From a checkpoint of a small mixture-of-experts model trained on Wikipedia.
Size: 13 layers, width 320, vocabulary 2048, 37M parameters.
Experts: 304 SwiGLU neurons an expert, 1 pick a token, a sigmoid router.
Training: a variant of SOAP for the experts, 310M tokens, 9452 steps.
Below are experts of layer 4 (counted from 0) of a mixture-of-experts language model. Rows are named router (the router's row for the expert), gate (a neuron's input weights, with its number), up (a neuron's input weights, with its number) and show model dimensions 64-95. Each number is 50 + 15 x the weight over its row's rms, rounded and kept within 0 to 99.
After each expert's rows: a language model's description of what the expert responds to. This comes from a sample of Wikipedia text that the model never trained on.

# expert 1
router:57 30 59 57 39 46 34 40 48 34 38 62 41 64 48 38 56 47 58 65 70 36 36 74 36 37 67 55 46 29 26 76
gate0:60 67 41 48 36 38 40 70 49 74 45 70 64 63 43 48 68 61 48 62 57 46 34 53 41 61 21 55 63 44 49 50
up0:37 65 52 48 48 65 57 65 25 35 58 53 45 20 49 66 32 54 51 63 57 68 58 42 54 41 48 51 63 39 23 65
gate1:36 59 20 64 61 25 36 64 46 56 38 22 37 67 54 29 70 50 26 54 56 67 65 46 67 41 40 51 63 37 65 87
up1:47 40 55 35 50 57 95 52 64 59 62 41 60 84 20 77 47 77 56 55 50 12 45 63 54 29 58 39 58 55 57 34
gate2:58 52 44 37 35 61 25 29 53 33 63 37 35 76 63 44 42 16 75 54 25 45 43 38 50 60 32 12 40 62 39 52
up2:27 49 55 68 70 33 42 52 71 59 42 34 46 61 29 46 71 62 58 50 73 79 65 47 63 66 47 62 58 43 53 56
gate3:47 24 31 21 72 26 73 57 09 81 45 39 31 60 60 33 56 48 66 51 59 11 54 42 47 33 28 37 35 67 61 35
up3:60 63 30 61 61 67 34 40 65 40 37 54 64 44 48 60 30 47 42 50 33 57 58 72 68 36 63 72 38 64 69 74
gate4:76 53 30 69 65 48 53 44 42 42 11 63 50 40 69 59 32 28 67 56 63 49 13 54 32 62 40 54 36 65 40 76
up4:84 48 53 70 69 56 60 52 25 55 30 52 45 25 94 64 35 61 50 49 62 45 13 38 29 67 68 57 36 59 59 48
gate5:44 34 61 39 50 56 51 46 53 24 48 51 24 45 51 80 46 32 41 29 44 23 62 34 63 74 42 60 52 28 38 49
up5:26 47 45 39 79 79 61 51 53 39 63 36 27 42 38 62 54 30 49 62 44 16 65 59 41 72 49 70 58 59 35 68
gate6:35 54 39 56 49 24 34 60 51 55 23 54 41 59 11 51 52 63 42 63 58 52 52 40 52 72 45 62 74 37 35 51
up6:43 24 35 47 44 71 71 47 47 63 64 31 43 72 44 47 45 32 51 52 34 47 42 45 31 39 47 56 42 56 31 74
gate7:62 38 30 55 30 63 34 45 60 23 64 39 36 47 59 51 39 41 54 35 35 41 64 59 64 05 54 46 42 54 40 43
up7:44 47 46 48 18 62 36 35 37 43 53 43 54 49 44 33 56 74 44 49 29 68 24 55 36 36 50 30 55 34 38 31
gate8:39 52 42 48 39 69 64 62 57 64 27 46 37 11 24 49 36 51 49 41 32 52 61 55 29 45 53 47 58 40 84 57
up8:52 40 48 44 48 43 41 41 72 83 62 45 44 64 73 26 65 41 47 76 46 72 49 75 51 50 63 58 65 53 54 37
gate9:57 55 58 23 71 42 51 52 55 55 54 31 52 57 35 96 69 41 53 47 24 35 38 58 39 49 45 66 46 58 63 15
up9:73 38 47 42 75 30 39 64 78 60 62 44 54 35 49 21 72 52 54 47 43 58 60 50 56 54 41 88 44 44 53 54
gate10:74 62 54 62 30 77 45 40 56 41 49 61 77 52 52 20 77 74 40 49 57 51 44 58 69 43 73 54 64 50 57 50
up10:56 63 34 58 57 33 55 50 58 45 38 24 57 41 44 45 48 79 46 53 70 70 88 38 43 71 55 41 53 29 45 51
gate11:51 21 66 38 46 60 41 13 34 59 49 31 39 42 48 62 46 47 30 52 39 80 35 50 61 43 51 76 74 48 42 46
up11:55 73 83 47 38 56 31 39 56 63 25 64 71 48 12 63 69 43 50 38 42 58 43 50 73 83 56 70 57 60 60 24
Conjunctions and scientific suffixes. The words and, or, & and commas, plus inner pieces of technical or foreign words like Embryophy-te-s, staphylo-co-cci, -ical.

# expert 3
router:74 46 60 38 50 54 47 34 38 44 51 47 39 45 36 70 62 60 50 19 67 47 52 59 75 53 52 54 84 70 38 40
gate0:50 51 41 60 58 63 52 51 44 55 39 47 29 64 62 48 72 58 50 48 73 25 78 43 55 70 41 69 42 42 37 45
up0:76 41 28 51 67 66 61 24 41 51 34 37 29 67 39 61 66 71 56 48 81 56 60 71 47 50 45 58 63 47 35 69
gate1:54 53 66 76 48 33 54 38 52 62 54 46 56 82 69 55 61 53 39 58 37 14 37 67 68 27 54 69 28 29 62 19
up1:55 81 46 16 30 50 43 42 33 36 50 41 34 42 59 72 58 49 44 49 10 73 38 31 61 38 61 46 67 88 27 49
gate2:42 48 56 62 24 54 53 47 28 36 45 87 48 53 40 50 34 74 64 90 37 17 29 47 47 48 45 75 25 67 59 73
up2:63 45 70 47 42 67 69 55 51 20 46 69 58 36 61 32 39 61 51 49 23 25 33 60 53 48 45 34 51 43 35 61
gate3:59 22 59 42 68 39 63 27 40 78 70 52 44 24 46 75 22 55 62 44 37 44 52 46 42 60 49 64 55 58 34 70
up3:35 61 40 59 74 55 39 46 36 62 52 52 64 62 55 56 57 70 43 56 77 37 51 46 54 57 60 77 48 59 59 42
gate4:61 79 63 54 29 78 32 58 45 34 41 49 63 35 49 76 69 65 73 71 49 24 60 48 72 58 41 34 49 64 43 32
up4:58 26 78 35 46 53 45 66 46 44 60 58 48 43 42 62 24 31 51 60 61 54 37 66 34 67 61 64 64 54 45 55
gate5:39 50 39 72 71 60 45 58 24 64 37 25 50 42 51 36 43 35 44 40 39 34 41 76 23 46 47 38 41 41 56 52
up5:59 50 63 05 37 46 45 42 70 46 67 45 56 54 63 18 68 38 42 86 46 41 52 36 74 63 35 67 33 55 35 56
gate6:31 65 35 51 67 51 33 75 64 49 63 49 72 50 43 57 36 43 32 62 57 37 34 86 64 44 73 79 55 56 79 32
up6:82 41 42 54 41 34 31 35 72 46 75 38 21 47 56 47 68 47 60 52 53 66 57 25 63 66 21 47 42 07 28 53
gate7:53 32 55 55 59 45 66 42 46 45 36 61 59 26 54 39 29 67 36 40 39 29 60 41 49 23 62 29 33 74 25 78
up7:62 50 45 66 45 54 69 30 43 62 50 52 50 42 54 48 58 27 72 27 53 52 73 40 48 71 53 25 61 54 56 58
gate8:30 42 53 40 56 70 69 33 52 92 42 45 47 74 54 39 48 70 38 69 22 72 40 52 37 54 29 75 75 55 54 63
up8:62 47 55 32 54 76 75 33 50 84 58 59 40 54 42 52 40 31 56 52 22 57 54 60 53 72 44 43 70 39 29 72
gate9:70 31 53 50 77 74 53 53 49 52 66 63 54 45 42 75 53 51 59 25 00 80 30 52 66 43 60 44 38 57 32 33
up9:29 66 66 53 26 33 39 45 66 56 70 57 48 51 52 22 59 54 40 61 65 58 57 16 47 42 47 67 29 55 40 46
gate10:68 49 60 41 51 50 37 71 51 62 31 44 45 37 46 11 33 52 56 61 52 37 53 56 45 56 51 41 37 50 52 34
up10:60 69 41 22 43 26 51 74 32 64 87 44 52 62 61 49 58 26 81 30 33 40 48 24 45 42 59 60 48 65 58 32
gate11:54 41 68 66 50 63 64 69 57 31 51 59 39 50 60 64 59 70 35 56 68 48 27 43 74 09 38 48 72 55 27 47
up11:54 53 57 62 47 51 43 26 34 33 51 55 25 48 39 46 45 34 69 37 26 64 59 38 81 53 52 71 43 49 43 80
Prepositions and inner syllables. Prepositions in, of, on, at, for, during, plus early syllables right after a word's first letter, like c-er-tified, ce-le-brating.

# expert 0
router:71 52 61 49 43 50 14 17 44 53 55 34 40 63 40 46 29 39 56 40 67 74 40 51 46 52 70 55 48 55 57 62
gate0:55 50 32 43 69 51 62 19 37 33 55 17 66 57 53 47 68 43 27 37 74 28 58 83 69 55 30 32 42 43 69 55
up0:50 50 47 22 52 71 59 74 60 49 22 44 42 54 60 69 30 28 42 47 54 48 67 49 42 40 44 49 30 58 76 29
gate1:39 59 50 66 54 69 56 54 63 67 67 48 79 44 62 48 73 08 31 41 60 46 55 35 46 49 65 55 36 66 38 34
up1:52 71 52 43 36 47 43 41 76 53 34 56 45 33 64 45 62 38 48 49 71 52 50 55 47 50 33 31 54 43 74 67
gate2:28 34 24 29 64 50 55 55 38 61 61 52 46 57 42 55 52 51 51 59 73 33 35 41 45 47 31 55 60 46 15 52
up2:69 53 47 49 66 43 40 49 69 29 40 54 46 75 57 72 56 63 62 48 42 51 33 43 40 40 53 61 34 62 76 67
gate3:61 83 45 63 25 46 53 25 52 55 88 41 38 46 63 52 48 54 41 57 62 60 60 03 49 74 42 48 51 38 55 58
up3:47 66 59 43 41 65 71 52 71 49 50 26 65 36 47 35 88 50 55 56 12 58 41 68 49 19 45 37 39 60 68 51
gate4:50 61 62 38 49 40 56 63 15 39 62 38 52 36 55 62 50 32 46 54 64 26 74 79 44 56 44 30 80 47 58 44
up4:40 65 33 60 61 46 41 52 57 41 61 52 48 46 57 39 37 61 77 50 46 49 48 40 49 36 61 32 35 55 27 73
gate5:28 40 35 64 61 73 58 70 55 63 44 54 63 53 44 79 34 67 62 54 74 49 35 42 73 61 77 30 61 30 72 60
up5:59 55 38 56 80 51 47 53 54 62 63 46 59 47 46 39 68 67 69 54 56 47 56 95 61 37 34 63 50 77 81 92
gate6:39 31 50 42 74 78 61 43 68 48 64 25 37 47 60 33 40 60 34 33 84 48 41 75 45 44 75 58 30 52 59 46
up6:22 57 61 59 50 16 25 50 34 56 46 78 60 51 63 43 28 55 50 78 24 76 52 49 58 54 59 46 39 54 42 50
gate7:65 11 40 49 41 54 70 46 25 24 58 68 33 34 27 48 58 50 45 44 24 67 30 51 28 43 54 54 74 33 47 51
up7:66 42 55 46 64 67 79 47 43 49 36 86 64 49 59 54 87 33 55 50 55 43 57 59 61 45 65 65 24 59 52 53
gate8:64 30 68 68 45 26 38 62 49 39 74 27 30 52 72 49 57 74 58 52 42 56 37 38 48 64 49 34 51 44 65 28
up8:60 46 70 68 76 82 59 49 61 51 43 60 73 68 57 46 19 41 36 47 68 50 44 49 32 51 67 42 59 51 77 27
gate9:57 49 42 45 42 74 27 33 46 40 37 65 32 67 56 60 40 62 50 42 57 51 36 43 63 38 46 38 61 54 56 65
up9:76 44 12 27 50 36 64 58 46 09 38 41 59 38 58 54 58 48 38 39 27 26 86 43 24 55 66 26 45 65 30 46
gate10:62 69 47 49 62 53 29 28 67 57 54 50 53 39 36 47 59 51 30 50 35 15 68 67 52 50 66 45 46 59 66 55
up10:69 55 41 39 42 74 33 61 62 67 56 39 53 38 25 40 56 24 31 48 54 45 45 43 48 42 44 68 35 63 52 31
gate11:43 39 45 56 45 56 34 50 69 53 41 17 32 69 81 48 17 65 52 49 74 72 50 89 36 82 25 28 80 72 53 40
up11:52 31 32 52 49 56 53 37 43 47 76 39 46 58 80 71 47 46 59 35 54 26 58 41 52 50 45 50 48 57 24 37
Mid-word suffix pieces. Word-final or inner pieces like -ed, -ing, -en, -al inside longer words, plus capitalized name nouns such as War, Cup, Stadium.

# expert 5
router:45 31 47 56 70 43 36 44 53 51 55 64 68 47 54 42 39 26 48 45 73 62 30 82 81 55 44 62 58 53 66 33
gate0:68 51 46 41 46 71 40 53 45 66 58 62 47 48 51 36 44 47 49 32 43 49 65 35 66 45 44 15 58 62 69 65
up0:35 62 37 28 59 40 51 73 40 57 54 52 49 51 66 23 29 54 50 40 72 15 62 57 39 68 59 44 46 54 65 51
gate1:66 73 61 62 50 62 42 18 32 56 47 46 40 47 50 63 43 35 55 31 77 55 46 40 35 54 52 66 37 72 48 43
up1:57 70 50 69 50 48 57 36 27 56 28 42 58 69 36 66 60 21 90 34 51 60 45 74 24 40 46 71 47 71 31 48
gate2:47 67 58 31 51 51 47 39 39 50 38 20 51 32 55 26 48 54 63 29 29 50 37 59 63 40 48 85 50 77 24 36
up2:65 51 31 27 51 44 75 54 56 35 53 39 61 29 48 59 48 34 70 66 69 27 25 64 59 70 26 99 55 11 32 35
gate3:60 49 33 63 75 32 50 68 51 46 53 67 27 41 47 15 47 54 37 79 60 39 31 49 57 58 26 67 47 45 52 60
up3:48 45 37 66 53 27 61 35 60 38 28 46 31 32 45 40 70 56 43 39 27 52 89 53 32 38 40 49 60 38 49 64
gate4:50 43 42 55 70 50 42 38 30 43 35 09 34 68 82 38 35 31 53 33 57 58 34 68 61 56 37 57 61 40 33 23
up4:49 47 45 38 61 47 13 55 34 50 56 33 58 52 43 45 53 69 51 78 48 47 63 43 60 61 48 49 44 43 08 16
gate5:59 39 60 54 44 56 35 38 49 48 62 41 47 43 50 48 46 50 48 78 64 61 46 45 45 66 50 57 57 69 68 69
up5:58 54 57 46 30 52 45 41 43 55 37 39 40 58 65 58 63 63 39 43 58 78 56 30 57 46 37 56 40 48 52 57
gate6:48 22 34 24 52 46 65 42 55 28 20 87 70 39 44 19 58 62 50 27 48 49 54 33 42 66 41 19 56 37 68 27
up6:31 69 65 64 63 56 56 33 52 61 56 13 35 37 45 54 41 46 33 67 29 43 52 31 45 72 49 65 47 72 25 60
gate7:68 62 36 61 56 61 55 41 35 52 71 44 48 74 44 68 67 63 41 42 46 31 67 10 59 43 33 34 38 61 48 49
up7:30 44 44 67 48 32 79 57 46 34 53 02 51 51 72 44 60 50 34 60 26 69 43 59 48 49 41 32 46 49 59 35
gate8:36 38 58 31 84 83 55 33 57 81 58 46 58 71 77 63 14 03 42 34 43 67 51 58 59 39 67 49 62 43 82 57
up8:60 43 63 35 38 39 57 18 27 47 36 47 49 66 55 74 42 44 50 15 71 59 70 35 52 58 74 43 77 49 79 73
gate9:55 54 47 44 34 68 42 46 71 57 61 59 32 36 63 34 68 64 54 37 62 56 78 60 70 69 34 65 54 51 48 35
up9:52 37 66 71 73 45 40 71 63 36 53 68 65 62 61 53 53 36 61 62 58 14 67 60 56 55 34 51 45 42 43 35
gate10:71 48 58 34 51 24 69 85 35 49 28 41 34 25 58 43 32 66 39 51 55 68 50 33 45 38 42 43 67 50 43 45
up10:44 48 31 66 45 41 54 38 55 70 60 57 54 61 42 75 58 56 35 24 37 48 31 39 58 37 35 75 54 17 67 56
gate11:75 85 41 40 41 62 43 82 68 41 25 36 51 25 66 54 33 51 49 77 41 54 26 39 45 54 41 36 58 64 47 47
up11:53 87 40 44 26 53 49 74 56 62 35 46 79 45 50 53 27 64 31 69 68 78 43 52 41 65 58 24 62 55 77 39
Numbers and table cells. Digits, years, percentages, coordinates and table pipes in statistics tables and coordinate lines, such as 32″, 1950, 1.05%.

# expert 4
router:42 53 61 48 65 41 41 50 27 62 46 42 44 46 41 41 50 78 40 29 63 48 38 46 73 43 65 54 53 66 62 83
gate0:65 76 34 46 62 07 43 81 52 43 52 38 39 54 38 65 55 59 43 56 41 33 47 56 47 35 45 33 47 58 15 38
up0:82 55 73 55 65 58 54 38 44 65 68 43 56 29 47 53 61 48 55 36 65 71 48 35 73 42 45 48 88 42 66 62
gate1:58 68 34 50 58 70 50 37 37 56 38 35 35 14 52 52 47 65 54 45 09 60 56 63 63 50 52 52 34 47 39 40
up1:27 52 47 67 39 45 28 84 77 56 53 44 47 85 63 60 26 33 49 64 86 48 74 29 21 41 52 62 52 33 56 64
gate2:45 64 54 63 61 57 33 66 78 62 47 57 57 56 48 82 43 35 49 43 58 60 56 32 30 44 42 23 49 28 23 59
up2:24 43 56 40 47 46 37 49 54 69 55 49 69 60 28 70 36 49 51 46 40 44 43 41 32 69 31 16 50 44 51 86
gate3:35 59 72 71 56 29 75 78 67 55 74 51 52 70 68 51 63 26 49 44 64 81 41 56 45 25 43 63 22 37 44 39
up3:55 47 53 47 46 22 78 82 34 62 60 36 45 51 38 37 51 50 60 60 36 53 43 62 27 69 34 51 31 41 29 24
gate4:63 60 37 57 49 30 61 62 52 73 41 32 50 35 38 91 47 37 33 42 53 72 40 78 67 40 35 63 61 26 62 59
up4:63 42 50 52 33 88 59 86 48 52 45 36 59 63 80 37 47 50 53 38 45 67 59 56 34 71 28 44 49 80 48 54
gate5:60 35 48 40 44 35 54 62 39 39 42 66 77 62 32 48 54 65 42 45 64 47 50 38 67 37 50 49 58 47 48 46
up5:88 41 63 49 70 57 47 59 75 49 54 32 56 60 44 22 49 59 38 65 63 55 21 50 79 45 64 59 64 51 74 83
gate6:30 43 67 64 61 48 55 25 56 54 61 42 65 58 56 54 32 61 87 67 76 47 47 43 60 60 49 57 50 59 47 49
up6:65 09 65 34 35 51 75 50 82 47 61 59 45 67 68 49 79 61 40 69 52 42 61 28 58 53 78 31 40 55 63 91
gate7:57 41 64 31 42 63 41 42 53 77 65 69 55 57 55 48 41 27 18 48 64 70 44 66 76 68 48 52 66 69 45 79
up7:27 36 32 42 65 48 43 42 40 55 55 43 68 36 57 65 18 62 48 52 40 45 46 68 62 37 37 43 44 42 72 34
gate8:58 49 68 56 67 83 51 46 48 45 40 52 37 72 69 55 38 41 54 26 49 16 54 62 47 64 65 32 57 53 40 70
up8:45 49 64 77 51 42 36 47 47 67 46 42 38 37 68 43 49 43 39 59 51 16 79 63 52 34 59 51 32 60 54 63
gate9:39 71 66 40 35 74 53 41 21 85 41 37 40 25 59 47 48 58 59 52 43 65 43 33 55 31 28 61 56 60 19 71
up9:47 38 52 70 58 62 70 38 38 60 47 62 35 48 48 65 89 77 84 47 40 65 56 32 35 42 54 48 59 69 67 45
gate10:25 51 21 89 55 48 65 62 38 38 68 52 80 48 65 55 41 27 41 47 36 51 43 62 45 49 35 60 53 67 78 47
up10:54 44 36 49 35 58 51 33 42 74 33 45 34 24 57 61 52 63 76 44 55 57 57 31 48 60 35 74 64 32 27 60
gate11:43 40 53 50 45 54 61 35 51 69 74 58 41 28 47 45 45 26 67 68 41 28 56 51 69 23 55 68 54 36 76 70
up11:30 46 54 44 41 54 42 56 66 66 55 46 72 49 78 41 43 35 63 81 62 47 40 44 41 23 40 23 49 63 42 36
Foreign name syllables. Syllable pieces inside personal and place names, especially South Asian, Slavic or Italian, like Ja-g-dish, Mar-ten, At-ri-a.

# expert 6
router:73 52 61 73 70 76 48 52 42 49 36 42 67 62 30 66 49 58 49 48 74 58 48 46 46 22 52 40 53 71 26 66
gate0:66 29 19 54 41 49 65 40 36 68 38 40 47 71 42 22 31 47 36 35 42 46 63 33 64 70 66 44 34 50 46 38
up0:43 40 41 61 82 30 70 51 56 59 58 76 26 65 67 41 33 15 59 59 66 68 42 65 27 57 40 44 52 38 55 70
gate1:68 30 43 39 51 59 51 44 62 21 33 73 50 63 45 35 23 68 22 36 52 64 69 37 63 64 54 64 29 53 56 73
up1:21 43 62 50 49 71 28 61 48 55 48 42 75 10 45 33 26 67 27 43 75 41 30 57 27 28 41 49 36 52 40 43
gate2:39 41 36 48 28 67 69 48 56 65 37 46 38 57 40 75 44 58 42 64 45 70 32 62 37 59 51 56 49 64 42 55
up2:49 59 19 34 42 61 49 61 52 77 81 49 51 35 42 49 40 62 41 22 34 51 67 42 53 42 35 28 72 03 81 57
gate3:70 60 56 45 56 44 58 64 44 54 55 53 46 41 51 57 42 60 54 82 57 43 20 52 67 46 34 54 29 58 44 61
up3:50 56 47 27 42 33 44 46 46 28 91 51 41 37 49 12 40 36 60 56 43 58 31 48 50 47 54 52 74 51 33 60
gate4:65 72 87 54 58 74 79 80 67 28 52 43 83 52 34 54 47 52 28 17 51 51 44 50 43 37 49 72 41 71 51 30
up4:46 64 47 55 50 76 46 53 65 28 25 28 63 22 65 53 35 54 72 60 52 37 65 41 62 41 73 30 55 35 64 18
gate5:78 46 56 42 61 52 56 47 63 41 33 54 91 27 50 46 66 33 63 55 41 70 77 38 52 32 62 33 50 48 39 51
up5:25 51 54 30 30 43 70 31 29 53 64 63 27 42 52 41 49 52 47 47 77 54 49 39 63 74 43 57 67 49 57 36
gate6:31 71 36 44 63 32 50 44 64 78 47 28 45 91 34 49 53 61 61 59 46 69 19 58 43 56 35 28 70 37 38 72
up6:40 35 56 18 82 45 60 69 51 20 54 44 64 71 33 66 64 60 60 28 71 33 52 66 30 32 84 51 46 12 43 43
gate7:52 51 61 42 36 48 45 53 51 19 54 38 46 40 64 42 69 57 48 71 71 38 62 45 42 38 54 63 37 57 29 59
up7:39 68 51 65 87 58 80 71 36 57 33 57 64 25 48 47 43 73 42 54 30 76 49 75 41 72 48 55 50 52 58 58
gate8:60 51 55 56 68 38 43 74 20 53 45 59 56 46 59 80 35 34 45 47 45 83 19 38 44 56 67 24 66 60 53 51
up8:47 36 53 76 67 76 55 72 59 34 27 50 59 35 18 14 46 50 72 49 42 18 51 30 26 22 55 59 46 64 45 39
gate9:58 35 43 34 53 18 28 82 34 43 63 54 44 58 52 45 31 61 31 72 49 31 68 45 68 66 48 48 37 62 80 57
up9:54 48 58 47 59 49 56 39 46 58 53 44 55 42 61 58 44 51 57 49 48 49 63 54 65 45 41 63 86 42 65 57
gate10:36 55 61 57 43 63 68 44 26 39 38 50 45 71 51 20 58 77 34 58 41 35 65 37 60 50 41 67 33 24 48 58
up10:68 54 53 37 34 47 41 99 45 43 66 36 50 56 67 69 47 40 64 25 76 56 58 53 42 39 40 45 44 61 57 62
gate11:48 43 86 46 55 59 04 46 46 50 49 34 55 63 65 74 54 31 46 49 57 80 61 57 52 61 27 84 24 22 74 46
up11:66 51 52 37 47 72 48 36 46 53 35 59 47 21 49 48 35 58 50 42 23 73 46 63 57 65 64 34 72 44 56 77
Common nouns and stems. Whole common nouns and word stems in prose, like time, film, age, office, range, plus suffixes -ment, -ation, -ity.

# expert 7
router:50 44 38 44 57 47 50 47 43 56 33 48 53 48 34 62 55 51 56 38 35 46 48 78 49 15 69 51 74 67 56 57
gate0:40 53 58 30 31 40 46 43 35 22 43 25 58 54 31 27 41 41 47 72 71 39 62 53 52 61 60 69 57 56 49 50
up0:37 44 40 27 27 39 45 70 51 46 68 24 24 56 31 40 34 42 18 64 61 28 61 44 49 51 34 64 44 41 18 43
gate1:41 54 53 45 62 57 37 52 35 67 35 46 34 61 49 50 58 46 86 76 59 49 47 48 52 73 63 64 50 18 68 48
up1:38 44 69 55 41 34 81 59 48 34 45 47 91 39 52 65 77 41 36 43 36 65 63 70 32 57 42 38 68 54 39 39
gate2:60 35 54 30 68 40 34 58 68 56 32 29 69 82 44 39 50 47 49 52 34 40 73 60 50 41 41 27 56 51 61 53
up2:40 68 53 66 48 49 98 24 29 55 44 54 33 24 51 56 35 39 42 64 34 50 45 46 39 46 60 49 53 27 57 81
gate3:28 48 54 82 46 81 48 30 47 24 21 47 44 65 59 48 50 61 35 41 60 41 52 52 73 41 62 34 50 56 71 45
up3:51 67 56 46 49 30 58 92 69 39 41 51 71 58 36 52 65 52 43 55 44 52 52 57 39 43 43 38 40 49 69 60
gate4:76 51 58 67 63 67 73 50 57 50 44 51 56 64 40 45 25 84 67 70 50 64 71 51 32 42 61 40 65 48 67 50
up4:50 53 48 26 37 45 40 66 53 49 52 58 80 26 45 70 57 39 53 36 63 23 50 75 81 50 41 45 43 60 18 48
gate5:61 48 44 37 58 74 27 77 26 59 35 29 60 51 71 35 66 63 54 66 37 58 36 41 85 59 41 46 61 35 24 94
up5:49 52 76 43 48 64 26 84 29 33 52 27 54 53 43 65 52 46 54 46 33 77 39 69 70 68 40 44 53 35 38 52
gate6:57 45 89 74 34 99 50 69 42 16 51 38 52 66 33 44 51 30 77 48 39 54 64 46 24 43 43 07 39 56 45 54
up6:45 65 37 39 45 14 45 29 61 46 44 76 56 74 41 23 51 41 63 60 64 59 50 39 64 45 58 36 51 44 63 55
gate7:78 49 30 65 55 29 55 15 49 58 44 55 38 56 75 56 73 36 60 28 46 42 66 25 55 38 61 55 48 79 58 28
up7:43 42 42 39 36 70 44 66 49 28 43 74 48 43 36 29 43 43 43 18 70 52 69 49 16 72 35 72 60 49 27 53
gate8:40 42 38 66 58 37 79 53 68 51 37 51 26 91 17 52 62 48 55 49 29 47 59 55 52 39 69 65 42 43 15 63
up8:53 51 70 56 67 47 39 55 76 55 36 35 30 53 55 36 49 44 45 62 45 33 53 61 48 54 58 45 39 39 33 34
gate9:46 59 51 33 53 54 56 61 45 49 35 87 78 36 43 53 16 48 42 35 45 64 39 59 71 41 42 77 69 37 51 68
up9:62 48 66 63 68 53 76 61 67 46 55 78 75 35 60 46 31 48 48 52 66 44 35 54 58 49 26 79 65 37 65 58
gate10:56 01 50 71 55 41 38 48 22 25 74 62 73 28 49 25 45 47 53 27 40 35 48 65 47 56 68 41 78 58 40 80
up10:21 74 47 21 37 76 59 35 68 47 35 47 36 53 57 62 48 57 56 59 41 68 50 52 25 30 56 48 26 13 27 32
gate11:49 60 64 33 35 42 51 51 50 40 42 35 42 51 47 75 40 61 56 60 21 32 58 34 41 41 71 40 42 17 41 38
up11:51 75 30 50 46 54 42 54 43 70 31 48 42 58 56 27 21 37 60 49 24 45 75 38 32 63 58 42 54 55 46 80
Line starts and capitals. List dashes, table pipes and line breaks, plus single capital letters starting words or acronyms, like UT, T-BA, The.

# expert 2
router:44 27 57 58 44 69 14 34 58 29 54 39 67 24 18 43 51 73 40 45 52 54 46 49 51 08 76 63 50 66 50 56
gate0:61 35 50 58 58 45 38 68 41 52 54 51 70 80 67 36 94 42 60 53 68 41 27 45 54 23 58 54 53 56 42 22
up0:49 68 34 63 42 85 30 45 75 28 35 52 38 22 56 82 32 73 76 52 64 60 52 51 62 58 51 55 49 56 50 79
gate1:55 13 51 64 31 48 33 47 36 83 61 57 46 41 52 61 47 49 50 25 48 52 57 80 53 70 72 61 66 29 34 29
up1:61 46 64 50 35 33 46 48 60 70 67 65 37 55 41 30 69 54 25 49 68 58 68 72 38 44 75 21 32 61 62 75
gate2:36 49 42 24 68 21 46 24 33 73 70 28 42 64 57 44 62 68 39 40 46 73 51 52 52 45 40 64 43 34 38 60
up2:64 56 13 37 72 34 71 58 50 63 31 46 66 46 43 31 49 65 39 56 46 44 56 63 23 36 30 55 26 38 79 38
gate3:50 33 64 55 86 66 61 54 53 35 20 61 51 71 59 66 41 48 24 59 36 41 36 37 49 61 66 30 33 53 54 46
up3:99 77 66 48 61 61 28 56 69 46 53 67 40 54 24 47 51 31 39 54 61 24 35 50 67 52 39 31 35 64 43 59
gate4:64 02 51 69 48 65 54 23 63 51 52 58 23 52 55 54 59 27 57 36 32 27 70 39 50 51 68 50 52 54 53 47
up4:38 43 67 30 32 52 49 43 52 67 79 65 29 70 47 60 58 38 54 71 76 44 36 74 36 52 61 48 61 25 52 56
gate5:51 59 61 49 75 60 46 68 36 54 32 49 42 36 43 29 51 53 61 60 54 43 33 45 53 48 52 33 41 61 44 35
up5:44 62 54 52 28 37 45 71 54 25 51 57 66 53 61 42 26 54 31 23 78 31 73 60 60 52 68 37 55 67 57 64
gate6:33 38 47 52 35 71 43 42 76 50 60 23 24 28 39 78 51 70 50 48 43 38 51 58 47 56 59 49 57 49 34 70
up6:51 49 62 46 31 60 44 24 49 53 54 46 23 38 39 76 52 72 43 42 59 38 59 22 36 36 52 38 47 38 50 11
gate7:71 75 23 47 26 74 55 53 61 52 20 52 38 46 58 54 36 58 64 47 59 54 56 31 25 53 71 39 63 62 64 48
up7:42 46 47 74 64 28 10 38 46 52 61 73 58 30 45 73 49 47 35 65 54 34 31 75 27 23 53 68 76 37 30 75
gate8:57 44 55 70 72 24 48 70 61 58 46 16 34 82 67 52 54 49 60 33 48 28 75 69 57 44 23 76 48 80 45 53
up8:44 39 40 46 45 53 26 44 74 69 41 51 49 44 58 39 45 41 67 43 65 30 50 63 64 52 52 41 23 61 48 47
gate9:43 54 69 49 21 62 51 41 67 65 49 49 25 40 26 67 62 54 55 59 61 57 84 63 36 67 56 62 23 56 59 56
up9:54 53 78 55 67 34 37 64 43 42 28 54 60 42 69 44 63 69 25 40 60 33 38 62 75 32 54 36 70 48 33 17
gate10:60 47 71 53 49 50 35 39 51 48 43 54 51 58 47 72 56 48 49 50 43 46 49 64 00 34 60 43 55 69 54 46
up10:65 87 47 67 57 35 46 26 38 40 48 45 43 51 26 45 51 54 49 31 45 72 59 37 50 26 65 44 58 64 38 84
gate11:67 58 45 48 65 44 38 47 61 71 49 38 23 20 39 40 57 72 72 33 36 60 45 67 14 66 76 41 32 57 62 58
up11:51 57 52 64 51 50 42 43 44 50 47 53 34 62 49 59 44 68 63 43 65 59 51 51 62 39 33 44 26 31 29 52
Plural s endings. Plural and verb -s endings such as masks, pauses, ballots, entries, -ities, -ations, plus other s-initial pieces.